config.yaml
num_hidden_layers: 13
hidden_size: 224
d_expert: 32
routed_scale: 2.83
lr_router: 0.00103
vocab_size: 16384
norm_eps: 1e-06
optimizer: "soap_variant"
beta1: 0.95
batch_tokens: [32768, 65536]
dataset: "wikipedia_en"
Below are experts of layer 9 (counted from 0) of a mixture-of-experts language model. Rows are named router (the router's row for the expert), gate (a neuron's input weights, with its number), up (a neuron's input weights, with its number) and show model dimensions 0-223. Each number is 500 + 40 x the weight over its row's rms, rounded and kept within 0 to 999. Numbers have three digits each.
Before each expert's rows: a language model's description of what the expert responds to. This comes from a sample of Wikipedia text that the model never trained on.

# expert 47
What it handles: Later pieces and words of song, band, award and team names, such as Good in Goodbyes, ple in Purple, Best, University, Canberra.
router:493529573522588498503455523513489481515491499487506511469507498518550475421540527468588545460542529425527488506469500483552511452424440473587504465424515462527455503446572457528505494497461430496486441553478474546571538522498471463508468511517470562433489546483459526445458536489482473500568483491477530488471466522465471468530468547565566511502499522477492518513542430554492470549548515587493565578433487515468584462534438460513515556609451432479492467472541461466429540468413476479566494519502455548539469525513522543502503545473541554461510503538444461519482510521467524576548530524472502479539527519474516441442496529553467546469488506491478503424550489438440521566461
gate1:498471477479500559485513412533542515478448520489534496473445527489509477457463505482542485507583501517489492395532446550560495427476565530468548495457558538488533512529508493501531581469494451519526500487482497498485435466559491458446511513424489407479458449479503560495520491395531598531488549501464498479466479486462458555406482528493436503442541497528544512423517603554565479485482490498471540415505496473443526466476492456439454540525549484525427418424482520517407455516456469529485484510486510490475475579570551514497483455440526545506454549424419487488502464533492551472534494534505474508490517503442487477466444587525504499530480469486513445494467486510505542537531
up1:515481509540553445551498483491613413466541513501498494487525390584489470504483528495485529522549492581465561570513548511498510498558574537488512494532535530543497474541572498469425566531474523518518496494562469509519512465504550451428569522465625507546521420520579528460409483498522500442428485530465505549454463479515465574466540497512467540402506495516577511461411480449481472524502473510433492475568514511475496513549428435482520472469526520522497503479489503484528501450525506506482563507423505438530531507543513437477480565563488502480460478450520509516488533520495526505533512475492597491438513517483513462494531509481566435485459571465497506518562478477474542469492
gate2:482538524543537553524499548467474489450536501452469509570494453535527479518478509470500568480516514489470544566536585469517518495443464425562482504517504513511489414462533453544527420524474506478429462455516516525451496531523463518491450451515472595462517460365493466442486513476531489462562479465498517477555488496474480543543483497498474539474548470561454485474486431517533474529524449464609552553502534490463544453492436504510485464554454468465469526525493443414501595534451543474574523463498481549501529520636453547570523503478568490496486420477515523478464491562509538533475521526554523433453476531478477438511451512560472557490504545486458541526514511469517533515461
up2:554517477543584553437545438484535507433510480495480484452559429536521469433453524555486583514497509507558527486541491463560578518529483410510470440554527446521533490565489421503513452544478443510564414500453523438468486440451443484453577429459547518514495557511481500489507542538487581538527467458497531541470503543474531517500518532486466469529489490515503495496506477467495518503522499464499582502449400482511523479481473482572512498592524536471496525438473507455476458450489522475548513448543525458481497491524484437468550467537578548513464463449447455537476482468499525598512501455524516467478456533522510509470439497544499480499573485461400587445544475506528550533494
gate3:495490546528468504517507564488514523520520459460488464478505534479524536523573542474541533479529521531534422487572537517572508443517481525474579479476478452534431495504547471551472525508456504457557451537518541571501502528480538566513497502436474524492484614506502484451557503463472554486521461398450512485581466513442519488472570437463463491520495504502566504461493498515391519547544545492539535476488583490581512455518402486502439507560478465469519482496483543450567541476477495453507507492525509480434444501468532541536438555578473541540526511593479459512492535581456442511475475573501510506497524510468550508429538454547541467533528462509438509510494432541499591464535
up3:424502525450443490460492492471497515549482526494500480609519511504539521437449453530529533458465521513500570467456521479541558484534513543525456446441548462496528533459501414444486474549470501468481450460541451457536449552515528515437546486507517494486454522494524482467528469472477513553486547516517495510475513488505443527488457442492536570500517456549483539536471501579554460518538541497528481493436433506531507482439475456465524484554495490515445548439394535451538448481496567509476476560496470495506495543530497536498489407447443548501404452406484483510462531453466484545610484557442558453502494484473451497527396466488535558433534469544505492561473432510542509452443
gate4:452501555553497519514509530492437547493541523535547426561508564456539509533492590476571510583541461534471555554465486532519473507554563472543494530415469503552486515464480497492433401506546463482465521519460505489456495560413538506459493471450437631456469596499554466550518464508484523526555463536553477451487408515458503529533540486498473435526555551559498561458512523520482447482507519464534517531551483536500510445461520460523477506483486471505480540459452532454490489522479481523487460479532496536570526522499575523512540511505448501480491480470535483513467499509481517502491499478508499463395505498460488486401598480582457551477493453444547421463473454525459539509469
up4:462573405443493416511482473466478454513535500539483512409522438499493524557461507567467510539480495507511603544580517504505456530463459462477484488462433507474496481464548550552460504513464531485472446509531499559450536473547532551508483445424446483446507481538562520507528527523497487421458445553518522429501475498487532469527524542524505406548508476481499451550560490453514518479554421568506508480494490544520574554420447435483561464445471496445514525519434482492531483437495498500566490505436530531539477510506502536530518484576561458498476474500488530544472503503469483505465455538457544515534593549533494616535486484505449518401518495443503490482480469528534471542561
gate5:484561451513444507527523551534524460497475508492452497462530533478491488520499500480453500553405457506532476455486529482468498508487455457488443483548374456460502518509544437502523548539486530513504488554546551521516496537491521558521490408463540515532546408500528530438466449494497451429552487474494476440585533490436489484500498471532507514452506502480450531542501482513479479445490422469527547514545510496499431541510513467504544439515438580464506578482590507486562524510472515532563510462468536451508480534561461554520531445510480500415463500518432535527492599441518591493566558489517572513433460528597526574479455481489496533531499521473480535499522443459475502553417
up5:533394490463495496531486515588466496470498482497488509507531488489514541488415528513590535458470526508467529474477472461429499474541484463556527512539461480570502529465465496601546500486513477432532508540553492553537589521444499534549521540564536519469506499476501570416507515528526445501486551550460525486544511501551527466443514544567579497597420481486540508494478457554529570563463483463468496468478493562486552529580531439474503476498535543506495452523528536505483471557493480451495485458545418619478485446505516517521533522529536536472455508544455534489513520569483561474533494451493485481494461450487470494518425498504534477534486517573449565491489443415542516454415
gate6:506496482458434519538527463497511482546469489460478421523542488488487505538458515536515499482453455557571490494486533467492575529450463427571530520465536535420471452511522514515577537485480496490461448490484454410472451537484543541491528453469563499527445499513523522495471533458437525509473486443491565473553458497521534447477502492506505453526436503607467546541472482455511555530581470539474454569563522482438523463477509480433548525513475413535447485519446449455560437429499440514453507438474417530566477590523438516517540526473439431533437428506583563498492519468476502494408459491501509475509533500463553517546497475515514544497483479528466542449533443485504486467524
up6:500553533528467492468519524439407535447529465485514482518512472486540515492576431487449451448420499472493555503527466532501496479494526559523535512506543504536525557488431559463577558536467526475527542457438545390458568464525456471478522516518477426503475481466483501570514546538558485483544556496578403517451551533520502482483479486489481494441500603476466514421518429443450497514496473432538410506522506487489461527505483462459505470433526542487507464548487581476474547447524454457516516460471505485455533464456482541502601484499466472440469466472465533451508514571503515487467511581513518533496537515507575511512540519407509464502428527500523477481435536489469423494538
gate7:544512452541506524392507488486488574479478546479522450520527485524501498563515484466550463517519447421513479525466532446573582442468520543491523494513526493474471487493437478456500392509528583508449524564465533499548477447436475446495497548592589536518539475465487466421531497538508448456548466444553531463583505510445502469482430513482509521514538440530490474497480452496474542486499523507522453553530455504454541556396527427521470492571566479474521465504459420470474509478462455496549496530536522510525550549524521527495527534511505491540498435528474520562445459497489494519516565485476556500484474468539473534571575527426455517501497525580551474449473520540543474451437
up7:527488471456566543467503518454497531518428520483446472476438508455498490444486518530508520508490428509502509529498516490553521485444487564482508486509555557537445498475455472461507443470490545537385489515457502503547547422512563480458447490438520504535465525542535477465598525493508501485556510541453491535541473463520420519458488505465518467439443445526523480517519448457543479454547469504477555411504501497456475434421529488475477494479526521535558457567533517534560494509450531480553511492486547474562520534591491499485437511539539523495555395481486537562506430499430630557503561457571508524525529521547450472495480429482483562478454523444561526501457488461523520549538
gate8:511511451478516496505526493513506515477543535537475458536517485503454495457450586419525511527541472503527466467565516506491490579459449456562455512402487497534549490473544539543483452537479476551465440522552529434570548389512512459517550504456477463428470515500458500508533506461524510520486504542485465443487444424393526514431483526518485446521548500534462513427533525445438506496447450538499545545482507444495536504484567498554562507576449466427474504491443460531497517544457563437517501516521427455516502492497422566464465540418477438479526445517479527501477514486478477544544499539499548453459465545523461510506497555524443495451450471447409529470441468457473544552515
up8:491470523551561502422449504450484512427477549565452474516458540468495563450493458473553563475426455432490436477507543406553502498491506544541513448496553483443466476511497511529517477539476442452465479484479511435488522486510504491468527498473444563497520525448577485526572512565483436546531521512567557497502497490466470468526471542496467496479539449503485463520513502428509449543514518522546534497515534526464481526472483554442533523560528502429510573410491461519501496490525482423592492491464590545518493557488451543476523505437531578471500469479474556498517586494469456484450481518496534506494469472532497470474472573580452499497499538456399499470462465431416468593543
gate9:467495484501500522548485483440492474451582544527538532538423503478524508491443517447574507565481456440455452456516495488515545494433413533542477526426500437508482467492460430517535441518500485522378527465500512506550480537490510428422480460406507544522526499525501439528534533531498446508540499545562488468537477481488471525552497529510503456485510525559457496486480478544510436500534474552485469532459560460422512500559488489545434416586463424537468477577529416510493537487459464459522538468516499520548461513493427506490537519465448560507529440489490464579476532482499600544461509505434512548472516511458537487488461565527494484492439480512570439466567470444489475510486
up9:527534470453492501472541456434508562527496527496511516479438544465443535472523550513518484425561455484510550577457435514531490550504487482520475513498511438522561550496585448442442485566527565495521555513512489453548470461525447515480518544409532457529536492463510453520450424502508483524436471510481475526547490530490404504455566446458477517473448492488453514511544532508444540524509445543550442553544486487490472550504517479445514430498450529485498446572485463523520472433459485492481517455489556489531478470484528578464384490576485476453473465478550492454477565437558499490439537503446458471489502520438541455399495507482406508497474495454555521538470498512486430450464
gate10:509464540497549449525494478506463519490436557499522539543483476475457518496443535470485550520475554413566550504538508494529478485524494538533510541463544469471504567479495448486458523442533499547474541570503445505491479523574476543436466502526472460514472493526488481452478583521481485503518441491533606488455427438516484501617515478526546478466567512514506533469568453576505478510511517536485418543506503526452460572535463465453530581442422497430494515541452537498544449440432508569514399448518520518539461459499524477449514474531490504508478453538502464476503534567480507547541453500471529493442478528455550439484553494526485431456477578451534504433541505424487420480494
up10:549571560562432475489538501528497531495480532463548551529487548566572502505519617507518530473547521425518599512448450435502466460512488526536508507441421477504534542525518523520536520495502462548460506573514497513565493495587515470469507436475487471456470574503478472466463545422493469581457529443488540518427528487525565470518508484451465507575511486528464473534566492499468489440491577481485528481526533513430474459484499574572515512524501528505522465508475412455533585455468478458521490554539454429489463510491498500424526491534499526464565507573522452522490484495502467502517477459521518535361518519452455432480470548545510498466483512492469479448538521505502521571522

# expert 52
What it handles: Row-ending pipes with newline in tables, paragraph breaks after a full stop, and wiki heading markers like === and ==.
router:518491535517451477524515566510512434528505508484455476494530492480466531518567531472536531550523522470529463536450464520511562531516524560442574577506474540586434527511517435483494520438501567553481558570562507539517527509509483430465530548452534532433476538513495554491527488500438560478496529481581441542553530487441560524532536538442545423473535438497466481512445507471493509521583475552553467488435488426468479498552446470471446529526517535477563505520484435483546531494533433490489509538539443457488543521428532402456510468539470504502483471607490504519502547399442509493482528503459485386508513513485502516483535442565496444512475522472549463550486535451498478473518
gate0:512496513531480494465542522462507479605456505537422464472499489441436495504530513523419354541582499520514599490476488534498492518530505445448500502519504567548515486511440462493486493516470538521556490518550511537502454463435464486536448528468424537501524427540515500524493560487467494526525519481491481472513489495483473527514588561494498467500566450483538511529483589488524437511459461443514538556503488565554548509556418528537461468495485505458470484494482484550556428473548464514590526474480462429514516553451580508463487443507522547542459529480432515452491509460528492457495483540572444486496457459494534456419446490557538413482464484471482504518433453463554463515453
up0:407550474496489466455448475521509497480505509531499554466512489524546532472482496472586619521427488434530501499474532489554455503529451430531531512488517467489507478474554513579513526481491459392509490476476488504498579456516502470433535499524471569524490509457536607456442511489481498480497535467517557492519494432517557512526429499558530555496452476554437538477426370468572563464484477486483478433496510581471485486574529496537517543541588465533454541511465526475460519510517461463520550515487526619466482491552491505529523480466482442515527487488543554509491455500445524555479531495526538522517475496541494526503581524463489469489466428459475435462550459523494542570503
gate1:578473509483541507476566581532533559574542499474513438567522486507448495571436451490484537473551477490475482531477519462544482515499547493455564572440458539493516524478463491429490449467507542523503498503525501538554483498515483464505556502574473585379487525424507533566549480511476528446547491438454531562555514492570476492613448545487523473539489478497490540520455465452536512498552563516524522464520483486461522447451429464527504522506470527489532473486477512534461461489463460522454498495556484504465495510480600466494488495481448509469550515492523537475535543510531470420541545471487499470488477568499410551514541460510560505361429482444540512473518448495522540462547
up1:550583460464470451433470464582556518500546448538482509505498523471506508461438550476500481439575486536488525519504490516517537562474524477520528496479491491453499401555507494482523441528481516577478506471543507557532496444519470532536557601475518513507520557550486501488518505400506537543472402477453477554454432471525500546508486536509453442530510486453485489539443448507439472410490547467420516483504530483436501494460437489499532410519467497526551550499478474425585507475489474575576479471509522452420559497454489514463583486480503527434550497541505500527523549533469504539521504437458531516538541563444449487483498522525569463542510562458531471503480451516542518486572
gate2:493484512520493481485455512449563495488526503516539455467506476557493509573474486478501568511485529495486471460489536556512450467464498588505509565480445462547480457460532499410501455475493520478543517503535485479444501546480481502523498546490535506407512390529504460422500524439523489539557529508540461506574530458444456577499510532521468524521490547521512589510518425452478571562492397547537562517518472462552508475538478440523461559504639464513413493525500461565466478518526491495446559523443530522537514474428502449509450562525502402468507481487474482450511515512559476506491484520534504529493528460454527576425578467475496515478455500459495525530597487521512444525536
up2:483491487500540416511459431437475530436445537523533502459498449405501478461527398472553586441546443497492472499560527502429446487482482446494511498498495478478445506489485582479556487537516472498494498447520524487515477525513454550487501554508494551528463520526618489473495517403441531500438461543564447473446474480532490548512465518515564549423545504418486512551472510447504486463496459497522537461556475569583447484518534420533528453448457489495497567506537500438497406506576520485520527455459520521476500445471504524455452498551529505413405489484570525509454482502457468430519497456472565491472532535492490503489445505521492530437484559501526514449501473504514528492509
gate3:509499538558471500467534406427578454487491475496477443518486536527417583508529452514476562465523531535489514521471509503552478520531498514504544587464501503535481465562524478496498483454500433467523526450471551428501556560402472515473488557466515463519473496606545559494521506483433517469511482494581487469386550493527512486517521533495527500512475494385537421526474498487549470537543576486491457464414488518494479510554433524553524482495506543399534517489486430539483529477494537497397498479487478517477473481469493508419440446548484502506506520493466535508492510441539569512499457471486464461555485542497567470480504524512445560499474519497585472513528448449451481520578
up3:461487513587531372512568524476518531486526491475487494472546525522478502533547478449504516549510507487475510468518488519530467509532488482578528478463509500608457477480558463586544490439538554561529472453513482540499519485484543461471501480464470498511517438499513507597478481498519515503477531560442455488544557547517615510484453509475498585454530490526477554447450507469469524499498541520512423497463527471534472539439484498471452494476560410482499481490471513462474457452582481506463438454554490510464479494524555472482501477457512558488484501439534463548477516448644471407493544520530482539507529438547515502434497518544523542372553531493457473495513491462530468432514
gate4:502451481475549511445531527518509540431465460536505495524468518450462490478540516452414467493554521520556493566436563538528534563564428509540446533473496545554490502462456516492485406480538524516505468509506506597554513487487534516398496545487519534496475534535528459524504467481499506491483488489455550486514495452435600497565474466476575513512530452521455515415463442488528524493602544476494539444537514524516459518458551471566432488547531549452567571493501495460501486496472428561499505470494523465552444543488486467468482523524409449523543485433526556506509525456464478459487468446484521422454469464481538495547579504534511428568492533481547483469467560478483413518462
up4:531502492545500484536470478539486519579556484519570477498518523477506471612444435452576464533538497484394535501492537448482489483503492474489516474583524488455481508560537438494504564512467454557538507522467456517487455466521538495477511505466463446591534415447472491591548474553523520449506474575490459447485520458535503483499522541517434541465502489455522479542487509533481451481460464502503545483523495448445493582495519473520493483479465487563464433485413554483495475481496526549523471560541491536488475483523469554550483380544515486511455491501517432509499497557495563550515464522493555593485471510461466451492508515483472526374502391533506485455531452500490510537412
gate5:529496553482471530457489493468461452528593504423473531514575494466430566531457619417496460507493493525526499489484492469454502469469470577463551505594445520441561470552494484464532537506514547533483538511501512464475490521506511531494458541517464475455527465471514525451517446578505361470517505478482496570479498513532559463492585485515483474507512526450457587476467526454483436509516521463513491516501436469506520525451510447501486407495508465541569450526539548511532516529525500511520542537495505404457472583508475523509544478531505558535475483612475467511529518487474546483493537403495419503515405478568485478527485479573469496512445483521467554518466521517490503496436
up5:546524501477426522430522528471496576494507496489488560532501496469440488516531450423556515496527474430503430520568424478444488492482481444453556471421483482486438468493533502518485484547500476488547530566540506480455551491540479466545517474543479522512511513538523528553551441451453480475503466470446428484530517552543436534500514452449475482455521463508412533475430513499442436548543489470469443519507441571532565519548524481513433400468498502439509465407539509479494527472476514500489452506536535456450521510505480430535507507591510505532465485527602459499444519514556504457514564474435550429554569521569425476433529490498471519492541491558505424487479484533489466517493
gate6:540456510521498529528512532528498546476506478487460519499475467417525516504529482473542512534476478516536533485496419435556538447458593462412501542478430500431421493509534491501518529447580563516450506541502492482498488482483552447496493502440470539588443513432511469482490481547474487480542411432534501533505494476489450464491469519424417483465510523479462429437450508515553492540533509511458508483564485460547532481564518474441457569408477499511546486461543481542466599502527501538488553466559495500488475526517526555457569453519460495547517493532449494511459490438498513458560485466444482467478545497493522519443448529558518429531418500558550588542438554469436535470487
up6:467546476517589518501498454523518452468525471533484475524555568489515567525520448544458443437450562532407465534531535500507516410506513528545454561513506514481448509476507554470484471532513463503450449460433553521459517546525435549484491470512454517475463521531474533514453504486451485480483448505415528606499494479529505483562438499496594502554461516508471531540462571475480520498570522539441426497527506600463435503515534444512523486508575480540471504490501437534521503502426535567591543499476497458462459560462492480481467541553492487490549483441524472432533515510540539477474546524447536513547449432493485475541490578529487492532472602566555451511463505496494502447468
gate7:487497519504504494595477441506590477511543560459462547516483417505445500510498603532489480477462405478466413514484518526552492533520474482516514491506548567490509568519515483487551532445446441461473544509531566516474449471484521506476539507493478492493442445508554519484513472464442506508475493441529510523544462532487605469447489445530513494449504486549446473489547527497551500498510486460476432485520484422492478507493507471531451532554530533401554550514570505519522455509496447489464503408529451419466544498512456459432477391495519499547449479502546487402510556490460625473501550478474498479472489563539488442552518516575465403489460517495485520525487506490490538488509
up7:466499459540492482495493488474462519554504514490504527532450520389469552489479491494468545548455491430509450476492542491536493513469544473565442473514524506500518506482494494530500539530504435546480474487489516529508445518507545497490507449545492562456475584454523471486545467545512532427405515484464468426556559542530483545469494568531492482539494421419556560485511467514446492514459531495531474512462430454528428555481560478552501504498541506510456514445438475534533499473561550525461473430466500540490455560535512578537441394474498522540432567451468490510425461516570509561504511482460482575492454532531466449468513413456532510575498549524532497506498488523541426436399
gate8:482475523472589496592520597502497432500490519508505504461556482483452496488562569472525513566515534508456494478476480465490481466526573480522503481516493428437490528448549557453439518487523534522502469463537474466501557541469551537541594495530526497482477493499508515531522485450441459510518533443532535508546603476523568439575452528501479480534440612491547522470550530483432454498505490482507469478474477499488458530434468523547585575490458498485585519595511466440505519500506507585467514418417560492536492530508535537407455490542468542551486517494515511474513565469498533529543554532497501528482491437559467507496497435519564530448537558511460502517510432495471553516490
up8:526563519501466479555488583473445486534441526530508531505562453398501506549559480528495498501446499530576583532497517471525498426565531565493538473529494441458501531513517549439400566563554527501471490468505536552568552531565491551528559452481525499506469522469497570538471502494497443435494427430502461466454459538540532531469534550510481458524549561544471522458420506516461538496508459469546470500451541485491467573469538528475541562491550520525527588504455466425523501532525505512529510532479482474518466465523525521440431580550497588549499470581519454483494554501498579508466545482501499420484519495530485512517545512504512481499475554490470521518409520517574487493472
gate9:441494568544520443474444528506569511563396459520512465482485411497510500494570513465486484580479457515533426480554458482553486446471530455512533500459407519435424490492509474498451470466512540471500505461561491472455481518564546446488474458459492515411444422470545469428518492434448502526489544502542571463540546503492459541490499534439427542501525440524490514467487466500480515529518493518479507463537545505457562485510512380604464578462468538535530500444478493491516545540518526529438524546517440485553498568494479430534466480507503468508502499534526559482494492495448447467544529453465531486473557493558483505432515435518515465483527536472521523434524472529417535514468
up9:496482492533455485440521455502546480539464560500526482465501489468499500522432403459578540546509484463440523487527471483431479519464517455462351542440521528442506535595488511476411525583546449498539472481514534502513542515463530545503551493452516504492515427528498480476567515537473562433536508510527425468540500498499543489492498492501510536447486513573570538554552509502502491483476486592506530540531491473524508625494543463537432484504506496467465522407435469542483477494529473488536544533508406506468477421448507549538397519450479541514478489501495436523459480530516500565468491489491538490499480539445524501466439539459530496511573524510539527466484468428482565480517

# expert 21
What it handles: Determiners after prepositions or verbs, usually the, also his, its, their, a, and adjectives like former, local, new.
router:511441533449522556519520506532529435546495464561538528503531445519477514471549516532497484574506486461519445511507535465516466547449476478496564487525570570482476538537476523487445492470568477440577483452506434483535464520486551512494481425532516537487515557535561485562502505474495500523494597539575528549569493582586476477420522556502506446485488461511517551473504468528557548553513486529471444532561526540526510549477511470600489470450476573469534441518538522523575542510514470595514499546552523561473495534478511536587480542541564512491521543501473550547550483546517523487450468548542478462449506526470468526506457443507415496497559501572480465485500531431483538450427
gate0:505515511486477471485487500442509561526551495571479509455576499541549515498467523491465508536410438547501416542512521509523519497477534487473497492496542440467594484492591557505501480471506386464488491558524499548471508524526529443547491470526488515502519483511541496462520530501434467508452466465484553547501497556514487518536522466522401452520463502464491484478540490495545516412411550482512482480454420566518532472480501498491457495510474573501461552508502483525620487395528529473552456482520551557546510458470503468540495395599471501495508459512447540541478511556574526450436494520429495484471523500518495473413476465474476522534469545499512551546479524484548586589526
up0:517572560460506471545457450579519536450483519527498474505459498514517520536434545497486424552500485520481451478488522500581568492450520512465432396454504581446535573577509463487484504471452457523545493474503501486515537550547508539530545499575477598475526475482484543498529497470468496469465538435533491564457472471467476501544495465560525441510528626429511527482489494490488493481496528460519522560509528474490502424475529490516565466539494481510518495508465456422525528474490532488453532572467524438506506439540480507503518445628539464545509514581544522515492463462474518553524458517429498518471501537504527554473478481515579466553476437512502512541455496416464499387508
gate1:459506524548363442538459515463487467505508493498480509473483541485446498353443467473486483479459533496415526501468504525585501521539515445483534538547485542556541479485551569479505473530464507470535506524503541488469474490483552496538489542508437496555459501466435617453534470571482523504517499453469467458514534464514493541428523490543537519508538456475568505464479464505467480495542533474474526550499478413503519501516500533539501500575541480445403524488523442523472534483506532463528530446577535500446555513459492452579538473427461485607487500482485521495505490486516533515516433505527422502559395511421461446522472549434519477513497502513458466465486522467549465444513
up1:566510458501522481504481426464415475510509393491492487460517481479464535543578513455480514452526472444450512517559478463456560484538437526593503520475412495483558513530487452552483491502499576536522468495500552547485542517523530504518486556411538447496508489600524490469524541555454500538471494565509575508429499425510513370571458451465498484445463556527492508453435525497490527476530514450556513571547496522481503551556516524498463487505500453483522543527499504461479497554437544425470546536450425540515524505509469530491540448563490526494525516491522499474482525536450494485443419480470549470474524548514600537442465533519530513547517477479533481507539523535528558561454
gate2:495477474473551478541459478492457495454511471538547516467563540579469531513475559519499549439491505443427419494504537471510476457515462466503532568527466494497467435488460508481499423499485551526547485522552419547456485527464587504510540425504569544525461486492534484436459558503442422500527494518521440460526493468583495499566565528458492462520403507479482434490477517446506499574523480531528524466438439568569394517508499440545399518432463454505533505434502537511498511461481430482526525481447473483464465507500562549474519559564488495482541501526462539505511482530529503400494456492532500502553402503550475496459495506520516513524550533447472482561561511510500522528547
up2:501431523506514473524507519602502508467446486579514543517516492495477452479529597533520505518533516469496476532446468544500496470536466520597476483563504532500521532538474453529439454507562438502511522512477483565522428528490513531522572533493598507515449515535530543532530567469456510461475572507512491548501486546582522549480521486465539531456498537537503479515483485463524483540558485564553505451490466513518476508499496462511581535431512520506500538430468459453477516510563580564435508457447499500506480489429489533504492510593463515491564539477515530517516508541619523433503436553564480479522461435524513530356556500548561459564534525489475494460520516512478468438448
gate3:539552482472499495496510495482525487533529500561521501518459480449473530413456552470523530568489540501508551550541469506507452507522482431486492545528538491517510425452419501521499569449492376562455446465504509619508495420504447470558417510538535527573498571504491423447468493540519528488511483561500427505546513488507486517476550473521471488457560427480512445590523480491486521530501474474604463543490511546526488505477543400485506543489456410530444521498481534487511486467498458468470462535480442527508559586423471556511535483498529524554512473573526549445511503435489537514487532540470455526575475470466488521497509563508500505489479534423500486413509479494483478518543
up3:541498441513477486520473502494513467454460571477529550515521498568475480550545516557513448453562522497546531497411474478562505510490473526515480534490445387530525524468594418458497482523419512476480510551550505543470436556463530531480461552475520463484460473532507447494524511467513407450552557473462543521519562533494592440528500519525504515476454513465416553512457493446460471575514494520500443532463425498515595459481427521513517495635497469509516535458535565604512461493500475491507444481501503475503492475496527463470511497496500445456513491483487473456468529512560528572450444477522525461499481470550434407509533439531574507498556497544485487466494485555520486475534
gate4:430553494369448451502484552500506460491553495561518454476518454557463519586468518465434518477467503495537487518503540458458516426452459434511508464444535502420491486511468493517491449434561456488501436527476492513533526463480550531517519480522445556551466435484531474604521451534421528531498478498503514466491528525509508485558422421522491421479451481429444484492522525502501497473531495477508536419506513514488404521494539428523488538525488467517482497549506565541503503480502480542522515504538455520472472552506495487532497409490510484545518508489524562514515454596496518453451509430505491477592514580471597485440524541518523465477536498486521466478600463472531488565567
up4:518490483506462468524501508492484539517457520439455506498437496485594491459442542520484465501508525473552390465508442580426435470485425580523515462516419459513523487438561515554487537466479488487509560476461511480507470552465451522576529542486445489470501425564468470406513451534549491459481454447537498547485538482472458448506468545505514544493567456454530482480569540455516520539497427529487530464530481536446508475476469596485529487537423415447498479517442504450473507529569461563464481469436441508501535441489453520516475479504477429548522562508548520448508471487474490522476518451464476481495553558451565442567455503569536490459538447518497483446503486564512493502497
gate5:575481542546515448509519489478571484498495500540504507461509452494461523533512527536508473523520473411501513472446557468487407485536446490492460472495535501530438431369427484445518506518424404467511427478458468438537489508452520475485554521513505611442469500552521512488485536512481514526507553510500533507500557498422485524520585495426449488507479485508521491542441540561482482484501444486493468494494543504504496568491529468560596478496487493473488488436500555488495441511495404421509513506500506535487462525493490502523566499454516539563498528523513567492514519498557509478550529542439481511619466447568416485470447580546450518506494495514531489510593530481550562500523
up5:478500471487485535442507470473595473576509465536510432585497392505440590525500488564478575560463501473561477544473473476475549483520464492452543487498537535511492470464477575508531509582558424537507498509530512489532490491528489495507476466571556571477529512449459520523518587525500605543448528530499538543543604499560521537502533497465510465555462498464467469476473456519491514508536502568536427517514475484564527530500581526552527523524461521495445424480546535465528470514475473497498517554425489511518526503536453552529511474523566540470545510505509553500524467475437492473526544531502457445562435519600450508475535535579488487458447508512501406484485490494500472457461
gate6:491505537524496480496499503490513492521533461506497519558597465513503504468417485506497554446517467504463497504446554499584528479482500510559485531503500545469560508522512435586529510548555433482543509482465479471451454440452434442493518557541510518499515502513617573502501523485499495500512546500472538460568497507498487475535475544515529454540505516534506439494518531468523429497542475537538458580538520453516499596478485488556471494527579497448418566543472545518566524450470517507479468455493433502520485476497489459544506470524492486528402400422510525513508435472560527595490395513559436588462455508420482496489486480492465497505509509486515453590450439444457503477464
up6:473538516476487468531515477495520494502545539472493506538510466540484469431549443474450476464488480482499554517474534479488522534572484517492497487472502508592535578468425428480514505462472556460502500534464438505464500478498406478400482503514520546462504547531479540513529468499523522464503587549558561487413530437558475555506490400514543559502578488569492476500476464550530462548466523519493513486542494490522484456454482561447494609485509498509488523511508506504449548539475470490491457509502474455501437548486578551503590499479460486484465541505531497488508492486415480459515412388467471388541531458500576497449530512498499435414508542469485496471562484522562464546434
gate7:522558443518555486463509528606513468532533517488477530502474525518466584529461449457531500525483522553487498507519438439472447479518497528537476535539437516460539527480463448512547507505503431458477511534537487502528486495497523514521471467522528475536459498497472510567544391524455490521530442524502512485491527427489505554508536609465443465471473460469541507508505440495489492501484522451458493456594519487488477447519551500607545566491511523487539496468488540502468464525505532536532489588491546465470482525564502443466466557389480534463546530499535600450505488532440499450489503511532514498546622558520528418486453453459472453393437471529469539441551491513541553543535
up7:498591552541509517559536519526502514480491490499512551530460518472546540512463457459489509429524499454515481483492457440480453574536472552482511513467495519478467574463425460459443479450513564503505515480528494472520595440579486451452437463467431459527487535497499538445526428434483507430503486503508483529501538421524456513473521535486473475497508554500583547492494519523486487459489487518522457486515588539462525507526478561507504473521541549522505521540451504552453591507444487503504564498407569454553491550519498449521418605487525487478472496512578452492513462541495523453502527547441531522563588545450539467579462503512402455456404498441468468484495512487482508479501
gate8:557483488550483452493477533555595491484492448520502489517503484480452470485449421488544501516544505483444530552513557541438520501497511512473422549483482496357519491524524516558563526537558528501479531441535460534504536493420550577494462570509549482514461424540483484451478493532472470557552435437445532424409557488446472539474466453507533588512504414450517482489483481497464481500495555450448460474417526544503504455521510544534554521554475479479481434570552455503494478504548568504445496435518492473518514507476518483466439491397536481496558520554523540463495521536527483510467506481584499520464539529492548525494467482450462500529501440528445436451454458501510508516517
up8:593564568522456456495510471514523501418501488530521499412552648492479457494479491489511492488594495561574469521472469456494500484488566495414492501481464491461546499547511599507548475493437524520495502534560469491521523466514427552469467547481511566490505527528543416461567482517499550522494573444547502525567572451492540503482510442503551523508536494434484449503492487511473469455473516442438500487529519524541485421506454562522467449475501516493393462527474566540482487446540466585520451491421459550503469451498516470516528491459541529498479534582478566507504423547516462577456484467515493497500470474461477498528447472537465476498498509514495499442475537528553517506504
gate9:489507523485575513541489439491535531525471455434469505444415574535424547562506414501524470536481522463498467570492489495487487493564417441477484557519583469546482497514571522473531492447491452502559473520492499548526424516402498518533526504556495490496487457466536555523542507490540510485464450548519526514485494503519482516478538449506538520507509438510497528514513512465508484548525474495471513460539517518505417506565508526428450472496449458485497510500500494530388463446429492541476498561488516385520458515476501489484504562519526488472422527448542501505522490559445506483485527514503528529567431434479556539431469545518411444624457571507445510532462491455416528488502
up9:448488419515497510517536519550495481453522554458498522435528433497515491515507490559479468515455501469423485485479555459509595526500507524498554567460533396448449489457525517510508504550519470526492483559492427448501505529550490506452454502549558515509427573416543456501493524501488576533469461481497492488498476426536497509544510527505460458460506501537481506502509528528511473473546441441480474494441511565543395551494528536490492561534450500524466475482551505518516506391496516570454390445484503488531440437519497464526575533514526498526605441428501526511515537470473582405479452491504448530436550506466516438475480479544448425517505526450556523490484490487496534490539